config.yaml
n_layer: 13
activation: "squared_reglu"
routed_scale: 1.0
groups_per_token: 3
vocab_size: 32768
positions: "rope"
rope_fraction: 0.25
parallel_block: false
optimizer: "soap_variant"
schedule: "cos"
Below are experts of layer 7 (counted from 0) of a mixture-of-experts language model. Rows are named router (the router's row for the expert), gate (a neuron's input weights, with its number), up (a neuron's input weights, with its number), down (a neuron's output weights, with its number) and show model dimensions 256-319. Each number is 128 + 24 x the weight over its row's rms, rounded and kept within 0 to 255. Numbers have three digits each.
After each expert's rows: a language model's description of what the expert responds to. This comes from a sample of Wikipedia text that the model never trained on.

# expert 10
router:134109127134147128089140161144108114134127157118103136132141133128126129148157111146119157128127103117139105171095147100123146140150096128143138098102125132118108132112099136137134134144135121
gate0:136134141158106128093118122126147167151109118147160126099100128153148106096168081097141140122116171143090115150167099135086084134152090115107122160132146116130164163132132073121092111175146086
up0:111118111095141116177147153121123090126133109102106138162149123106109157150089157160120117133138113101167133088118147124189168106108164129154153109122109151135086095136115151143144131104121169
down0:115090113160175087180130128112152135119136144140071132148097116164119115108107135127071110149129114123121115092153119127095129095091123119140090139138095136110138153144156182097146157106102124
What it handles: Determiners and cell separators. Articles and possessives before a noun (a, an, the, his, their, 's) and pipe separators between table cells.

# expert 4
router:142127158111109133147148177138094155121149143129119134127114153104128100151112113127098145127118153140164148124118145113115113144095156132087118120115115115088123149124138116111125104143094112
gate0:134095119141187097067156128134134094173120170090134191177140118152121126093117127133135119118126120133116135135134108151131109129102060093099142109124120116093088141120134164156106043152090176
up0:133106118146178103064164122137134096171113166088134185178148120140120128097112128117126122111123130130119136140138106151131104135099076114095149108126109110096087148122126173143111051164095170
down0:100145162132104122120086130142103116126100157129106171128160088138138129124128173149098129150120147149164150120147102106131118109134141144121093109130150051105126152123128157131147123143134113
What it handles: Table and infobox fields. Tokens in tables, infoboxes and taxoboxes: field labels (Family, Class), units like %, kg, and word-final pieces such as -es.

# expert 20
router:131118119169155173129111122119126083151153118122126133122132129134164104118133124059139091129116108126132108114106127182114202132147134124104134119142152131112133158127118136105155137146121141
gate0:117148148150158127108120157133175114087123131076120124124082095154097160157127154098127142099134144107118171123107111127139092102124140129172109143155142172173153105100128133144091140125125139
up0:150092114122106119153126099126070152171148127176134128127150155099150115106130098152143113149129121144144096124149140140117148159127106120104151124094118081091115153161111122111153104132142125
down0:140103162141075141132166127114121127094126135131085117153095159067128121144156140171100135126134110113141153156187115169132104131099127150135142157101115138124100100114149150141128150121106117
What it handles: Verbs and list markers. Verbs like was, been, became, announced, passive by, and line-initial dashes or pipes starting list items and table rows.

# expert 19
router:151091128083120109102154109113120137123105143130158098139097097094169093146127182134131148166130123126124166138206127112060166112155155123114101134138108133139110124197143114125135104136139074
gate2:090124116111109128112156117127081136126122134139136080143146107105170137128131121127125136107147128145105138079167122140150136157149097187151139107099107127150066123084130134135150133073197156
up2:081138115099105136116173121135097120130123125149131089119154098100193116129150136139136148127144137126116145082165100135149127158157094164156131118105107115168062132100149112131150130077185140
down2:129110152124113073165167111164130117125119138170142089120145088115071084117107149104157103157100120115104098127111164140147117127107120157161127106115155120107101143089130148078157158138119116
What it handles: Locational prepositions. Prepositions and place words in location and building descriptions, such as of, to, from, through, near, San, south.

# expert 7
router:091113129114116164077155124126108150113149101128090147102154139108111103141161127126098127108142137115102121162094167131115165162140141106152136127091149104128157124071109153126126143140124126
gate0:169111128186151097125134117107109143147119140097110116118138123200200144117132103142137154148109117102116113126112126125126171140146138080102118109129159144131114155099146121131144111115170093
up0:147123116185148128105125134126093151144117101141116152133135125175186137100126115158150147142107112113101132136120120098189145139120134065092129116123129143140107165105155141142165104119188105
down0:195100121160102098166138109144101114143164164108125142097118136132147150140082082135136121165152127105088119137116167138128121150116118163161145098105125120100086160147088160113131141142142120
What it handles: List and table separators. Pipes, semicolons, colons, dashes and list-joining and in tables, rosters and cast lists, plus country names like USA, China.

# expert 2
router:134138141112134107136124168141129137117150093082167111156166123113132101170107091178120108110121147123112109130112123068113124096106137116130164144142082132095119107151142124128122106168146165
gate2:102167128098143166103151102136118144123158112068096136159146128121146121074098118164126106100107173130085146123113167113133130110143162092143129101168098115114066121161125135119169112101087116
up2:140116118112100184140112157143120137160169137097076126172150147136172140117111124174119135138120115117125175118093136107120106114150139083127141123130080110130070095165106146148174127102097125
down2:127110125131108122119096120151168111147136117144155147152127145123071094145149145078142098139110155128135144144123101129100093127164136142126142143141151130158132149132121097151111164098130143
What it handles: Prepositions and auxiliaries. Prepositions and auxiliary verbs in running prose, especially in, of, was, had, be, have, often before the or a.

# expert 5
router:127130114145089086090147071106131152116116145117132115142078139117116117115073133139139118133127149138132149150134116096149112122122130162114111097147150136125135147083116150168103122133157146
gate0:128115142097109098127120116147102123116154113089130170151149129118144139036092119123138121106116080139119175105150139122134109164143146131126096108168145119151091160094152136103095090102136140
up0:141143095167135152142132132118148155136119138179141086106095126154128130215148141138125140144147180127130079145097124139120167066099116112131160146095097141109154078164110110148175172135131120
down0:132095117105155090134136112132147107120122143094132131170140107140094092109123137088147129118102118116125101177110081121100133182143117135132134091136129128132110103118142137115162136127159120
What it handles: Taxonomy word fragments. Mid-word fragments in species lists and scientific names, such as idae, am, ag, Genus, Subgenera, plus some prose connectives.

# expert 21
router:090201144125116151106128128158127129138157103137066114143144162108078130140155147147077155154119111097134128168114138082149133103120149130125147133114127125124126109112116142084118135153098099
gate0:160101056143186081107136134145115120128165151157160149136131137145149145107126072130118111118160158137125125072131097161145175113115102141148121140138131145129119124135127153134156105099130167
up0:160142117107148118089138146089108132109131141133133143123146169116120150121125133164157119158161120086178153107101135180113116102079118105128110121152129154129121145153123158097178174141102165
down0:110093115144091087138120169091127151136103164178098144111140147135126159150176184100168151145143119147099131132176143108078162095148082096106142108102109150104129131154127135175117153135131121
What it handles: Personal names in lists. First names, surnames and name fragments in rosters, results and credit lists, such as Carlos, Henry, Miller, Montgomery.

# expert 11
router:124131124110125091134146146118134138209126087108107204119167122114101114172140118121124105125128175139120142154130083152134126115143121110135141129136170137164114122131114117105087141185116140
gate0:113121098133114124172133116138129109106123132175116128121154165119143125096114131144165109119102117125141122117123149121160136122147123106103125124164124139132118138097116140151130141107139140
up0:107136116128112117167145111136129117102130133168108115128162164079143117103113144152148123125104099112148106115130133118126119135158140125105116122161116125128108139100108137138106142113140140
down0:099127100082177126130154141128103121124131133132145115125148106105130106170137098185149107088097142087111131138121062113132144144148159162116151124138110128142166098096103147126128108110126092
What it handles: Names and possessives. Possessive 's, nationality adjectives and name endings in titles and proper names, such as School, American, ford, ley.

# expert 13
router:107123127117108139114137160109124135146165127141130125125141116113120135127131068111098154123122122123174117163140116101138151103155157099139150162143115109109145139134127137074123146162111137
gate0:136154108153137148158106140117112146135136118178134119133148115126141141120121106143114128116111157143127123104127121152135150117148134167123128165147146122159099153151128124118121127107154128
up0:095170144110073171137130121114108101153087131151116131133170102118153081142126103084109119178119132102141088169139097128143121168117138137138110137136191088161106132125145141095122170122122119
down0:159099106104150138124090089121136129163160105125102120154121120138149175114148147102160126143126140098139158144097102146126075145141151114125100095152138105119192131094106091090159119123165144
What it handles: Digits in numbers. Digit tokens in years, dates, scores and table statistics, such as 19, 20, 5, 88, plus some prefixes like re-, super.